From a checkpoint of a small mixture-of-experts model trained on Wikipedia.
Size: 11 layers, width 256, vocabulary 16384, 64.4M parameters.
Training: a variant of Adam for the experts, 883M tokens.
Below are experts of layer 3 (counted from 0) of a mixture-of-experts language model. Rows are named router (the router's row for the expert), up (a neuron's input weights, with its number) and show model dimensions 0-255. Each number is 128 + 32 x the weight over its row's rms, rounded and kept within 0 to 255. Numbers have three digits each.
Before each expert's rows: "gets" lists some tokens that make up at least twice as much of what it gets as of all text. This comes from a sample of Wikipedia text that the model never trained on. Tokens count by the router's weight.

# expert 1
gets: " of", "\n", "–", "it", "in", "ing"
router:171119186124078106161108158089128079133155111158130088112169146145151157124165093103119076130127078102177102116132084100124082173120130084126175163128133165096134142134182120113104119138145098149165142164185108128158133134103161079120163142082132126169126069147071175159139138103122055074135114123175147182148145177090132183104091184087163072161102160105166129075175090092151200131188097169073091166170138116140126117112101110138090121128140127157131137068086147143103097097186143156136125193157168144164079125102148132103179132154142102087091157181149151109141114095089097188117158111079140126140142159150152144103124127166157163145126146084176100098126141089144113103123130169134144184141152088110098123173162109029124106097193096103135130045098098059140113157104126
up0:133153123120131036150158140121063064099140125147135072114175097100148177031119154094132130131130100163122120152139143102146168090162166079128121158150151163037099153126159121098162129115163148159154130160116118110159130176126201097115103131066091114108106119146130162021129112094136108119169100127063096123141141102145110157162157089126112159099117120097141151186126055127066167131141158090119140152109138089096087085081156174074095089097165139130121167107071141090155108157104125160130197100095118136097146107158058109117174133165123178128128090135111201098151115095125143146142165091148171122093137190148121182138075188117119110102150162115156139138149132147081114117171117123107107152090109125102080156101156142105160194138157144087158152127099102057178131155155129

# expert 11
gets: " the", "er", "ers", "ur", "or", "y"
router:150176127113107109179108113035146100106093121130156119112170197158128140116143113081121119084088100079129097083130105087221123146148127123138133189154135152102107172157154121131102098112136103131170162163187107168118126120158127097065128161118102121165116088145080137130134103111158049075102134140147119094175199160090132137147039150133162111193121132146131152101151068104137215180137151172072107155145117099154164172120131156161082115125122099115143131050141136119130148098150152156160104215152147148127072111110094125124157122184064114133104170190143124135083113095103097159104186089125169119126092151170167112107138126117149121176156133078146071092138129109112096114095138163136123124152149106135150153110126105091137158074165063126137184112103129034160123122127110
up0:144176125151114151131101184114117143142098141100048109081163122155159120116145132091086119100088119125124120129112160103139074136158147119184112183140174128168123167109146132187089169091097122182135100124118157133143146123117115133149128067171128108058135142097130079189140130160087121120127134151154148097102205132057128172143107150146107130124114113120089153176141167063114154125138108161091182079120128092141153111115135193130110059158096144147102162137097089181130149128143139148158081102081146088195114117090097145151167098116094196142112170155163118121099089119171195157002128118067112162147115185148115088139104155160097079122147193080108098096091120146104120098147062122087199098126122082137091152096105152122102134141169122111146124102098099069135098149125062

# expert 22
gets: ".", " \"", " to", "\n", " by", " that"
router:175133150104113077184094135070147080109144080119110120126161146161148181097156092103145099077067104100122144102090141075154087131122152112120157142079155146082128160188174077143102135117179094108166147176189087151120151124128131096101111143134176070099109108162094152084102161100153089106109086116164115143121171108100173155090126193116168115145120168128182141045124097097116205151149087171087099160132137124117117135096143129137080093141111097185158104112077130125108155124167106166180178156117132100135112086081089123088158088171068140146140141163170170105108086137116098167095168092133137075123107124155153151104137181140168150134155188120132083095126157160122074114138123105108182129124149115067129155144141079075107113086191118095177172113109098123152073193092087
up4:141081148113102169164111120114123144120133110171091134115170101152065161140133171063166110090144110139131146163142162159151121123110145112078164142152110150148133085182136213133107145150177140111108155144127139089111154110094192127121112086132103109139171185082068170124118121042135114128167105140155161139146124144058113109145158145170136135122152129113186155151176138055118150140117221145172065132155120112119155136146120087135135122194152117142110104108132114137151120102131167205187185146137110126118195150160176138104159161128083148144180178146169116117132111123093046118147182156088152173088140070187083168181132133105105113099134189156148072184151138129164138150152146129169119114120088114106143148120124147098121108194124065174232164113125119117113081148148125

# expert 27
gets: " he", " also", " He", " first", " not", " she"
router:189177121128119130127072187091172069169173093125119097176176156174141158088141113085132092105107095094159120107096141059130120148116115092135150191128142146122090164190164061157081098085182146096184150189160119141139160140156127109073128162127141077145090087157093156110107130104143098116110078102160117174127175155080154157092063158121141072171093149131140112074094091117135147154180128184073088192152076138126109135090125113171093085151144074193141099100075149111127139145177075186115133164108174112177129081086117104135177100165094135095105206162157138103078090147126113131071140102096153119127127127137142125150140133145180143130125141130120104099129172132164083132120106133112128160145162092072095109183153121110139172114138127106130156090101096118111099167079108
up0:125169090123179157075113180128219126124138119087177088069169166099058147115078140148104156073118150103126144141097085115157059142076112109134142178165127105124138094082151123151138119142142088091146096165112199092127144108129134151087107137117100092129136140176122112133107166139133097181130111107119078150139162146158135096077061129075160128117140117093162077132173116150100182129147089119085131142117103154126151174104099174120145135099117108118141127053157146130126159121121174153179161135134181159203143122136201154104154140194094128074098100132142103176131094114139165099145135128115105121146167080164091161148080109053108148124123175075110128120091172115148149141099081113080150178216158210173185134132095148105092118146141115168132133153160107121140119141205160

# expert 2
gets: ":", "\"", " at", "):", " –", "',"
router:163167121108107141137087158074158093120144079139128107148183170122139117092115094105163104099094077104162113082119097087184107123143087106115123207088164164103119185201173136150088063112138118153158163152147130126135113136138146052088147177124175084156086086184101180145152108127168097136136103113176141151179144112096148164119102163129147118161114173109151165102095078091104147131151102180067112147125082108123107127090087146135142142156116088183142136092108106119095128069140093193148153126141190117212120104088095109096196131182110106160148188153130157108064088176123088140092182129142202105098149132163180142138121134159160146122123173118124081102111150118145067142107162141097134139194151118074106127131121122087125158122183102092141153093097076096100091166136147
up0:165169114185124160107090121087115117152150150156178095079178139128110119137127131114096134121158153111167121106137161148118055131174156138146134175129209103171138135148100099170124149084150089128075085140129185123125138127204141111101183130091132149134149129181123113092075094088104088115103093115196128178124117190072079114086101111173109133149140201138107144118091111120113115122144089142123130082078079148138134125135179132153139146152136137163089129094127069124118138093173141119073102121094133092136131071170184153076160141132107167091083108128159116121118071118110173066114147122107140138149119134100160101139076137155104064078099147124074185090139149099127136060146102152159145184111112156083058112105125153125168135058202134133149134077111060092105152215152173

# expert 59
gets: ")", " The", "The", "%", "-", "|"
router:148153159127098106120085122120163084151110101151122110147149149126099172079133096110092090097082135081146125100072108111144149137150126091126192152150157145128162175153208067139121092099139126128129169180163128114130172149150143042062157165096139093098127053156049143112121098106135104110105108112176118152180151166083139163114085194109155097191116194120120118112131071130170141154145128175105120165135100150131090165124074109172107113149115116232135071076099142145102127093171061159120146194118190128148093130067142120133174123148095108107115178153121150092056109171125099180076144123128167121135107109123153095146110151166175156145119128136117125152118149129165136156173123128081161162191130097108107115125157117085147128078158102102153142065101095116138100122083068
up0:203137105096110138203103125108127131033152123150088133106130147108116164108166122080084098088082116143235152119119121104141159163132214093147135144116127137136139159157116118135125151156113144164181119110197094145112132142167176056117139122138131124051129143177083130147147140138091140110133130117119118177121125197096132164108147171153208087156161163096100164146099174120139153121128033137139144114115052128140112106124133070151096118145080151136157164165113233142162134116149109130120170122128117120151124169114124161162138149116151138119095150134115162133169162167116132113151145082083103130116062110083097114111120163136136137097213138144109139108138115208154122161144153108169110146176081078147111111091111140059151168153127103114141153153056103115086081121075093

# expert 50
gets: ",", " after", " when", " that", " where", " before"
router:172140154116114092186103152102172067132167106140106112117150164138140173113127069117122108065088109124139094128097155068117156161123134119112145132085158151097143166177178077161128079107174077110154118192180129133165166145124155091078127181123119084127110066143116141115119117089141104090136097132208098130115175133108156138086071154092150100186122163095123116122112096110155189160177103190114078169167118115124124126109124143141123110142099091184125096101081143138120173106182122185178156177131184139175084110068131148093170085144102143107133127178185136142109084176089093163086189126095162110128122138138154119113132150133189168153144137084114107089130143152172089127142141117086165176147156134081102145147154098101111156060178088168146194093075111091142074133117081
up0:169128197100149182165096138082118133146160173096149147108144107097114149129119136163133090098123077132130057106151148149100130171136126138148107147118131167083079113145137086110104120056114092188152160210090094092178139130092178105126125142154109122087105128128173145191153150155118151130105104147133109123179097161163094153129194142064184031121167090163161161118107087089128097108147159209122114095113131080088085109137121103170133128063153146132194100100142132120091143125179141080109178087153125075105067116093155159098083118109080074126120136125183136120137091132100168148133151114147165107183184128169146141087163109108119118160081157050163112142117174093136121192148132224152129118118176129116111130128158141142122182111099141150109131125120148126081130161079146

# expert 42
gets: " a", "\n", " an", " ", " years", " A"
router:180167110136066104172084151080184089098154121121098117150190126178123165114118069135125133115073110121144086053103112124138127142141120086172163142098173168096106208177138033170089100093162146120156137204128113144140160152132155097077138128102118096138107106170091156091119108122154102103081120138172139123149158105114156164117130158137175082169097190147135155108138098094145155142146097166086146181163073119121093152119111116157116117109102114144112098096112150131127126110166065162158136151169165119169086092057141112137159099147097140105102188174143160116083093149108103166078147116127145122124091145134171122086100148121174100176141130099112102082105153112189089129123096151094140177176154064088068135118129115085130140071161074106154200086106091123127086155108064
up0:154107108098140110095118093093173103162107130168062101105137164055092141091133120116141138130151124083104153116113160093139092162105178133182103147142181145123122205096150102183158124099156142096171129115133159125126147096125051092128122123146146099110146146138090130130082166112197096174151173138162133137151139077131135103133140108104098110096130074076101133211162098096196153104128097139138118169142149101094180130089089138138131106119088118126137051112140101079091088078102176110158160113157158182139159203109174128131138112167114131086072116115101136161161166138122149138126179158104119107121135180163168136072098125167122117114109143153112110046074127182189165131095125126169226101135096113088155107106117100125118132062171163200140112112137166137120047169135096

# expert 52
gets: " the", " |", "|", "The", " The", " "
router:146150128117079145160101116072139037151133108118073137141142141190170125133117120086158129106071103106159111071139125089153130187129117080130157179106160130116145162162170107155105088135151106082118152157146145117171172113140165099067145147104119122155093067173071133151123109088151105122142143114161137186195177134090144144141106179123191087185141145126120163122151055103180142169137134161097110187172091141147123170112102133165120128113134108154158133082069137125148159110156124172147173157149163125177084132103109105081156131134097122125145182157132127120056125163078078153107164115138134154097144130187177133117117134106162102118140133117159083101119119143163089133111146152098147187163138083083109179104163128056159150120164062141164203090129112043098069137103060
up0:164141183139102102119068136155128061132145109120114191168136145153099160172084134119091100116103100180201141123131071136112130172112134132096132101076091070133076095115154134142124062125216093121155098093066176133171138144153167058092180094117129124131088090133096131125118090140118144148191108119160103168133136144135163114115084147101157145097116156105120160076146077130067104174138144096110148141117100104164057106105129090175124089120147138162158136117158110106178076127090131130085174144121192066137096167112090107124138119124124108105096103135199133151069086111112163142137118166140122117111122097125138107099197135160117143105103124107123169098056084192177127131155138179111117098144119101129207105060107142130153151132178082077128160049107151178099133105085134

# expert 57
gets: " in", " on", " In", "In", "″", "%"
router:218160104102085093154096147128153071143138085138110127122173147177116138065142087116144109085107106101155104102126136085140152164128152065123117161094125124092077199167221136140105083112130096119179126168135155156149170131123193046039131145096165117117106095167145166152121111096160091086139103141188135135163165154099165129114118169157177107130115154113139129093091126120139163143144166169073124164133107136116093176083097113134125118097109093197140118117130165148125163106167098179116164142117173124146102141100105085135162077141134133119117169187130144119096084164095137167072141121125206113105137102174184123107130137119150136165104156099141060104102134140166100188101146161112146127191176081099091115208132096112147152093166121148174137083079116104106085162123089
up1:105126150105101126115071123115126148159149067151173133154089131085096196085138115098183122152111148104084130154128110102106105125166120161186108175163119093080110133156128079168095094070129167139127202142183098111153145178186096127114085162090159113106154086087129126151123103140156144121073052155125123144192134111123096128149140116131179065120136138165146098121102125089104127111127091218158119121123130138122163166070065109165166154206085079095127150094157112148166114136172139140127166086196124152124091081155152171132137062104074104136172177157187131140068066070107134089084105105130176185140158128135116112156155109057159110139063129096157180133073147134158101137061139162085133132099178121097145131133135177143096107120113126126122160129140103142098151124121131

# expert 36
gets: ",", "ate", " 17", " 16", " ", " 15"
router:161180155142064098147106162086230106146157092168111131171141179157146141098138078108116134082098090104189056099099140076164114171096137109128158183111137145101122207166223102161097087128201136102130140196159097128088146140175133111088108162129141117164130063180098166122078132085135095111151089124175131169161160138106090153108123138134148115150118151128166128129101113083153154142149124193088126160139086130098131187125168134131116100110130117173149059059100117089088114066182106192137154141113163104179128125084106128083140116131088136079101163184125134123098125148117096181081139107106166121130147138165153131141122132133175112114079128059104103084115124122158111129140145148114136146153182136092093172137155081080146121085160100141139146118097112075100120141095099
up0:100163107104178110095122095150216153173065105131147100186135109148115170126161089104150154114146133126131103138103084128106167110132134102081134112093095158100153139234099046156122071085131100095144123112148095144148099153170149127106107153097127140171175084155129150146093133108132114114110173113185070204105152134159129147147146112131120116120121209099135179046122160164166138146093149151164089153133114094112143114084132068114143106138119107172120067095115125138118135094150167148106160117134144133123132107085089127142103077171104121114084188178106106153129168161130140099102099147067169117164160140105115172120195069149149110152109129114085146177150129095141101133145088170131095105145161121108099154116180067057104126147146127126098112142124129160213108136040037

# expert 35
gets: "\n", " J", " high", " d", " sub", " at"
router:168160117113096102197097159085172077148152111122100127155154159182133185126143091116149095115105070082136060090120119078188115158128101098142137169089152147114126161178179095156085091115172085139149142159140121163092180169159141098110111152086149120123139074157088148156074111111154105077110128107207103135159139131065131167089115195101174103181121189136147122111120089070139163130191128160087120163136081112160132171060111130159094128123157117143169098073079171131136151099147093172134157164145149122170119111086110106106156126158118135120105146221150166098051057144104111163084145140161178135125136124160157118096114167145166150135119118091149102104110152155161096093136141198134165174146156098115087156138128134054163121112166113108159158109095099120125108173110099
up0:172133116172133137154080094110138125137074151126096082139143131137168181096105112073197126106104099107108098090108146138193114181120066116121164126109190157115155125131149076091113138069165063121107155135162113150128162144118168137098126185121115097123179080106051116087071145124153176101112157079115092118138129108158110104117126143147160150127067188116163136025098098172161151091204196195149130120100136135153117142096204156203129143102096103101106160107102095114080173159117099096133142109174149139108119136050126110126117079133123111122092142132102112103115091154080101116139130104095108159141104129131137166170086141141121098064114120115079094126099140131198144099160079121099189174111160107138162140135140131130146142061114166108155185152106160132159099110165064

# expert 63
gets: " (", " \"", "|", "===", " 0", " 3"
router:176165122120113114156098156057195066155148095141095089127155141165161131119126089117129108088085091083142098117099126087130144155120117098134131177087151155103096183200162081147066096109152106112157170175152131128143180142142171104106105166118136067145133067175070154123099133104170065097094153131194135162157167109088163156099095196121150093163122206124109148095116103086137184149171130146062086187114095133115113158106095121141088117140138056201154112090120142152094156098171118181138159144164149139160100096056129106093176111163105110121103177195164158103089114144093104174112162127113160106113137118134162128124104152121157124156109180098122097090116174131177081141109166137120172159158149106091107145133137089073112120103195096116148149091108113094120103143118102
up0:127119128110119114159117153134237146101063083139125128169144165105121131155144163158180083134147132095099090101089122097158129125117133147111123177149159163120091142160130092091139117080092100180210145144138146114110098129098145102136159179094086159100154080145093103159179212146126121149139119121149111118158098131103127221134107131124126097131136096110185149060209097116128154169147128134086180158124106084139136109103087082169085182163121046129114183118106198116096087155127109136126168129156143111153179145087106096057145106123091085112108195121133125123085119108103084118140157096117165156130073113104098172130125145171158111115171136124097109144063149081097101072131071112041161122135140056136114168164143125092109145099111138087100117143106105084107088161124154

# expert 38
gets: " the", " The", " a", " his", "'s", "The"
router:184169131134091136154075156083164074127115113138097114133166182164154141110121114128147081099061071097155097093091127105108150177115122099157150163117172165106096173172165069162092098111196126145142167181142116163142164127124163078095139149117145096152115096191092159116109130108161089085076129131175139167183172104109118179094117178107144088183093176128137147088102076079159139119174108180052085164128097107122143140055130091174132123127142096170134075090110155130080147119127098173149161150155151143148095097096107093135176113127120104101140184143158173130121069145099116197111183075115163136136101091179145122145133138108149169133128134083139092077129143133179085140111099140104145142163139085096066143136145109084151158131140110113155178080098119101134051184118111
up0:139112106105101111119104127096158130068148159126098113169130180139130128092098121102123178128074133132148097142114140127157142121139153136106152166114137170128064108150167080088071126101097095121078135132103147148158122127108162093123120160117099140162180149223017176186129092136202108125142102139114187152151082056155062169125128117122138142152078142162154145161155063141085175182174072152092147139143118141077104113079045161103120114147093106105138103116149121134117094103119123169142169136144103158101098098123147159150140164137146133104068148108138166137147097138127135146126230078091168087150096142115154157169121110121160130048150087116117122102150113086142091067118132077106140179183105115093090197115082149062121121190145145111097122104157123182128107162117126

# expert 6
gets: "==", " |", " ==", "===", "\n", " ==="
router:155183114100102123153132127107147093139070100170154160149188152178122129133114113125108127118099064083140131042107115084123124134131090127155135159120171168103123145153161092137160107130143140129148128196142136149143172115154146098084129112115139098105128063143101143163117103074156073123123108099180136130187225109102130151087125157140182093175101182128166129132153100115114222097147104146085136174127103115120117142099104186128081101158106118202130125064080165137134148099160103151144139192126167174171092097105113089099147139166119135142116150154158172092037100154081110166090164098120189106075124136158191148154150155105170179115101177105139091103117151146139084122138144145101143150175159073141062128141116099098130121100221113118152187103078102099169126128121111
up0:153147137131127136161118175067177126121186115117150147148159097115123163063107125123126094088076087165116189166124105121183114144201203098135113146145095096069135133147130151186073062181187082132106197176157142136086092109143162081140147137089109084115141114106102109153135120080130140158148089133101115187194133140106125104155125147113090128126159143134127137138109117138131135106064161133148152168126100135109120135107109101134104071118101109138155142129162144105137094117112086210150094211124128087118103097166059106064120158106093157135133132126122116107116128059084137155157213150130116091167084064056203165069135168153138139127177119046146108066121119087099177158123158179148171128132120166097137114131120140164148143153092120153131125134139114143067155130092135

# expert 45
gets: " that", " with", " which", " for", " by", " to"
router:166141134099114104194057128068178078161117088168110155151145185143162185088139083126118082092121054117150087096082095061150133170111099119101133154093136151119149178183149082117100117093178105129170111167190122143099179138130186078125158157121162103121116101181106158133081136098172079101142115155158089151157161153083162170070084184117174139157109195141132128090130056125148174121171153152081111173148125128162126134081092133122088119170124094215138103111067116119093146120171114200133162183122156136159106142116103152057154111175103118088099180164133156080101099132136104139086176118114171124104119104141168134124138151147147118149119135077128098091151140171162099102150127126124188127147132113115115113113145121080151118108141084130167162100116078116146106146111075
up1:101142137127139161162135122133156104119138128128158172122136113120073142102091111112176128020166090152157142154158081205160106078154098153079134163113155122151148088177150098117101185068149146163114152112130130155090053145129130180147088173137148115074169124095171151151067051070191152108074134098135184142179124108103074083092131124121154108090114133146108135150142124151089143109133132139157133163123130116120139127148167054108116108178094143194127130105174174139196171131165099206091095134085170120153084129185161139098167134110152111101093139132131095128112129164093093138126096094146139151094138135158138159179112129126146154150066088123119147124147145114090163126170090148165108124146149122083149095122163084072153127141162155089189197136162077137114173210159152

# expert 28
gets: "\n", " ", " =", " was", " (", " is"
router:215124140128134108171116174102158071156141083139171089125180136176129156081147117136122117054097113110123102076118125068154104154164119077148103149114150142121131158218169061175066080112141151096185147212127094153112164149169139118087119132102169071104133075143132148157101094091165089094130122087173130152162197154094165161106120165111137142156124149136115129112137137110166183159161092184114083168148131105114133150104133095188107115128130091184164092091095148136114127099172074181135161143130152125181126104102114104126193162181086130094116197188130182087043105157093097135095159120130168123117118132173162127122140115128169182139124161111156094086124151125144077148129143150114129125160136125077090129132169105083134141088178120109132179102134090125118112156119087
up0:115108164146101086142071124092126138159182121071127165124155179092145155127122147164113197110101144159098131111168125102176113090149161163166097140146152123103193135159135074086142107064148126137100190139143113111121120140154186123150173176161137114149105123133095201100158151115133128134078128124127114167127110197149095113158088156175205108181141180103137145155133105184143200188097124109125156154136161127099135122097151115127107121089110115175168097079136134169111130137193145099196117123170167205164141160101128121058113116140106101056155174154107148109112124131117168141127085131102137125132077116175137117142121119076163117089113097105066111084110172128185088174131149152169128087113171081127152133089162087111079107133160191130190187109105125140124092220120100

# expert 51
gets: " of", " from", " for", " in", " by", " on"
router:155182152115121082161082164090167075167155090133075109123183179152162152126128107130140113082069089105121089083116129087155113161119113053131113172089172163113136173168182076167072092116143087124163139179169135138116158130160127090043119136139150116153094098124086168144066142103134080096115146111183120149183174128114173149144135172118146115200135175151123126074135103097158172147178126165089112192152093113120129125089127136176111111151102096155138111063100164145104137104161124132116169176142192138172093092097120109111156137173114121145104158171147163073112093146095106148085145111149153098140100119145172136101119152145188137135114172073144093101091104098159098114118122166103154144186169103091122139152154090061107112084162110123163144110083090068185088147105084
up1:194101087125120152102106152106156080129161149089081122162131111083172123124180117150153101139100122076072159077086139154111115132125079094081116075129137092135110153145145099151113102179123133092146113137119116155120112142101172136167072120153176116204144118163097134129168087057115169107113125129152161088164138118107140113127058094109164110098183176095198102147107091096156120124144080153136151119124139188164089164062135162143119094180142158133118112174132093107119099095118147133153165128139155140107115156083147095088223186190149179158175158117045163149134111178073156163186166069124175107157147177109142153120100149128125178119104133152156066151134149151195105093124115109147182191140169132109089161150092115153122132137148092122093127086116124138208118087120143

# expert 5
gets: " the", " and", " a", " or", " their", " this"
router:154148114121073113178077142083171114139143067129121105136171185163128180099109090094136080093064111118148098093129105102127132166099100081159132174064151166082122182203166101146107120129160109102138174170203113154149142155127179078094108140125121068148092078182079152122117108092158087095097112127164112138161151125105162166104109183135167080170113166133127145105134100064150145182161109175079135196185104108144099159080142169131122131156143112165158103072083144139138140098172118165133151164147149172148116126076135110089188118152079127127116161146160156091107090148082070146099154121117160129100116115148194135126144166127159140160144139088114095077146163126126088125112144123158152161160109101091109132117170115118163147103150090110190192088089107089112065169085085
up0:106152059129160148123120184094177138168144084165120182126148123124140135147187030149122111082144133119139157148144148095138125168156089127140131105141069126106109107201170130093129124179139062103143153160102146150143101172150141138124115123136133136073053084141113135121104114132065143153090201152111127109157095222136096093118149120074165097096150147133100107137105158153116138147143186095115169109131109136142148124134179064066111081135164137118092143124095115092121116122178104110140082054047104074095102082084109110106136112046132130125120167145114087095103112089048167110069094178105131081179183121133142094142167110112147110146121154113126094115137139132103120123125127164159144090135140139083155148109197145188136102097138117167178103113163121157120111124071046

# expert 55
gets: ".", "-", ";", "–", " which", " and"
router:172149128128094099179073186080193086138155072146110117127173155168175165095138128137125095069073098092158097079105118096131122155095124082131120194098138144103105179194171079170089116127165110122149151196188119148092159163148166103092104146132161102132095083156095157131105139081154112099087098144208124165167189144105176144093110166119151092140134175114115136112122103095155164158153115183097113146187094109127132164107136115153110101146152082184137091097099166143120132100165104156131129131127170121184100090084098105104163112138073107107114160195141147090079081137096059178089137119099174143132127114166183105110124178124164158151123144090152083077128144172144078155105130164110136158159125097073098125146153096087131163075154111130170166085124122120125089157109085
up3:159162114150085138101160118110148117153110180087154098110160091103129082083112100122143085159133083074120091142094127147145077106178124137145172099173134100171161120147143134151065148105161149126122131196129121137075150125130174131127167121153084117104113134176134140122121090134102141108132125122136113167163073135146082119128096132172132099135144120184178142150177112114128099182122156102136120121106109127174143098112141083083109099052078160148064124158092132228073162098078080184100113121144153173131164130143114123156138146086129120094117152161225140129082109153147202129174138122138142117171083147136200098091136167141155125162157145113123197162147145106107026179124093115149103163144151158196124116149079140103080077129230114113164145072140097088132110150101130

# expert 21
gets: " was", "ly", " he", " not", " it", " He"
router:202166143132076123178085144068137049152165101165083133154175174177158156064131153083094096100059062072150099114109175093134162146105118111126133154103101138153087147191164090153138085125167117106123112191160102124102160147145162071088157136147121085142132091152099166123142135071150106097119110157148148137144177110050125148105076161101127071169109159123110130089107103106151151161185075173066112174130104132124111121095104123140095155144158097145132118104084163111139110123165117188188144139117167127179169100083112137113180115154111141123102168168156144093085102125111122148086156150139142112112134143132164121122142138134172140147128134140134092098151172124135090136117117139081200180121125040115094118164160139094118156130162061126144180077077093072139082147075122
up0:117191104109135101113118161128158104221146056150070153121092136108105092066141102111109068124144136120104065128123150045141155115122040154105138112081127174155117102176134107143161155069176116160172132132188084156140141128152145092088171160137104151052093114172150149101115189093146133128120069100136092120127123094081191090136180112169116131164152141153106077120115165146153123116158143163154080142117068130147106143082095081118150125166086084137130090092077157130132145127195114115098114131112171124173159080051120112155191049145084133129159163144184136085113119109118118097084101140127139129105119100170150172100214164100146135084162092116090126096130132128128150171106124094097116086092145133110105077123098159147127176094111123122081115128138141175135097133116096

# expert 17
gets: " of", " in", " to", ":", " at", ";"
router:146178131114100113172085180075138074172158074143123112118198180171158154100114096117146064064130076103138084095149104129137101162130118087145126174099151166107162173168178103149100085147120118143156133188127110112090159135120155084090094125141122134130071107138120184152116103080151074134119116105175151161214147133102163150087109168082167108137088168109122143101104052076134166141166091164069146204150109101100141158093128136117114108143114077168142073043088178144120145122170137127127114157100182167162124100093093099107151137137144115102108148189191160107084121134111096161099137104137177097110167104135186159124130161129164143162136148102156078100144103099124079111115175142101147141166124108056111114103131091075156139099170132079176124083115101102134095142111115
up0:114104179128085111116118100144112102155103134086131159119139078103071176048082123118176132126121112098133125101168121019129094088102053143112104156121143069150091122175166117045163146131126190144116153123104124154135144123130158132127146120093135137080152147135159159134155078087069124133150094164161105165167163140133135092065147085146163112154100150149126112098085124136147116086157104150128062138138138161120100122115055161081152091130119080182114057080137112059148131127172116177099108144090128153147090149105113127111130121136148112122064138115117090118102128146136115133129158144091157122135183126196101121158133146166105180113125157135103074113150205132081163177125181108124204126156146133163113077162148100119110151121185180154117127078147222098154164194109085

# expert 44
gets: " to", "–", " on", "ud", "ed", "ind"
router:172140100104128145139101114096181059121132077146109101098157195135127172121104125142147113083107130090130134129120148060193124182145172118104163150092158129099138179165200097152130134075183126109148145233115129119168150119105159117074087163117151095097132088133109168108095134133126051107135093110148076166143130140083133145112148150090177082143127139088136114143120120095102141154172165166103102186122130123104111174104114138178123124097152086158121052095090160148088143113145109167132154154145149126133089160069131121104150096180075108128133169200159154074108102147122127176089158113087114081160128111204080125125099150146153150101120162092124086150111128126134132112102093142121217155124167145130104148136118144074113120077219116131168173084082082114152080199111126
up0:099153092158107181122115176099114155151151107106146081108130159099144172129119120169157182082066119114108140146145176138194143138145138169166073129129129102140121120180107149114145146150189211090138098177190148144147104081149148146110175157191118134142117092126137188126144143154098123105170153098132088158136106060130084131145134096074155108096070102098178115122142152158140189089132122138071114123113125147170173133075093110152141092119148070132158084122093155139099148151117056120120079144162192153125070108122135131162179136166131090147115126149136143110135073190155136097114142111104140117159038128131138158061075217099118142149192111091157076098120155167183152139109105151136184078144093153092149103211125098081109082161135118114160115122114152098149080138124133

# expert 39
gets: "\n", "=", "==", "-", "===", "|"
router:176142136118114092113078149093172108148126093115132094138158146162146091131145088129115111117096133098152067085108125096142125181138117099119163162100165163079141147159159098158152091109170134117134123156166099126134170134135146052097152164102172087182106038149064121128133113117126056134087146136195126152149164162108148185106072210112145094179097197116154109063121099098153193156165117145061109205118108138166121107117110122138135094134143081232135090087062125154114134100151100156126145175137173119136100119093126120111166129162102137092128160172133171108106096123106096141076149115114130092133128155152170133088169146139162155140106148076133087092121149155180112132153110149123142151191130045110061156169167125096132126122184114115149145076076132099101096146108085
up0:187113082140069101123110117104135117092136126170119139123169147115163087127168104105110132178115090134056122131134087135117180081109086134179143138114126145065076145116209130176107134107087110057102092113129167123128159081113124087064090143154140078081141125178080092124080117103191107122084169125148153112137154117141015095123124175137178114138103105111104123132186123151121149085145147132102139139175077162067097087126127154078145137107055118179138099098143126138080103077102085155127121112166163128127096104126177139111155157182199177107110171155071120131162184135057112107121154151109134125139155131117161121144124145103165152058108121075124127118092152132160105106133123126129164146164173082066071118194092127076110119151134096095155153115083165128158113121162097

# expert 32
gets: ",", " and", " 18", ")", " 19", "\""
router:147118139133100084141076165092172063126110110144120149107174145150156148123134120125152087077086093107155100107099114054120131143122145080131145173073128147078128174203157102150105112107159121128140138173164101145123157147173147078080129165132142097134111044148105184109091109140170111108059135139174152152165163127110141187109110172106150087157102195148123123113137083108182192174165128122079109194170113145114138152111153107147146095138126083200134098087097145114128127082149080165150129125122153138153075083093108129119152070169095125106126168182135185110079079150069078174077168129119178089140126154143134144098158134101155122195117141098159084066124146152148090116095107168127137164191130090073112116161168096103141149070171119134176159103115127137125085172126085
up0:147106127138155115157045141123145110088128107140130142095144085100083165118141109148131160143077142069115124131096122092157078124161159086094169121152117198068108131112129125110105096104139045165086142096178113105161164121155140083101158140103147068146135081104076084113135123135131133116079087093137072132130164082049134136170129138134106092139180158112188146116117077150140240190139116172144087186103108081133176111091088159121169087167109185147134137138137119123115132159105146150161145169180164125102102170111126129177126136174099152175119177172137098154094138110141085140148120200130088118078090055180134135135112130155123114146150126109172079101131120114189116110114152152120143187125149109079108109133145140126190149081159196173146150148101124093102121188065118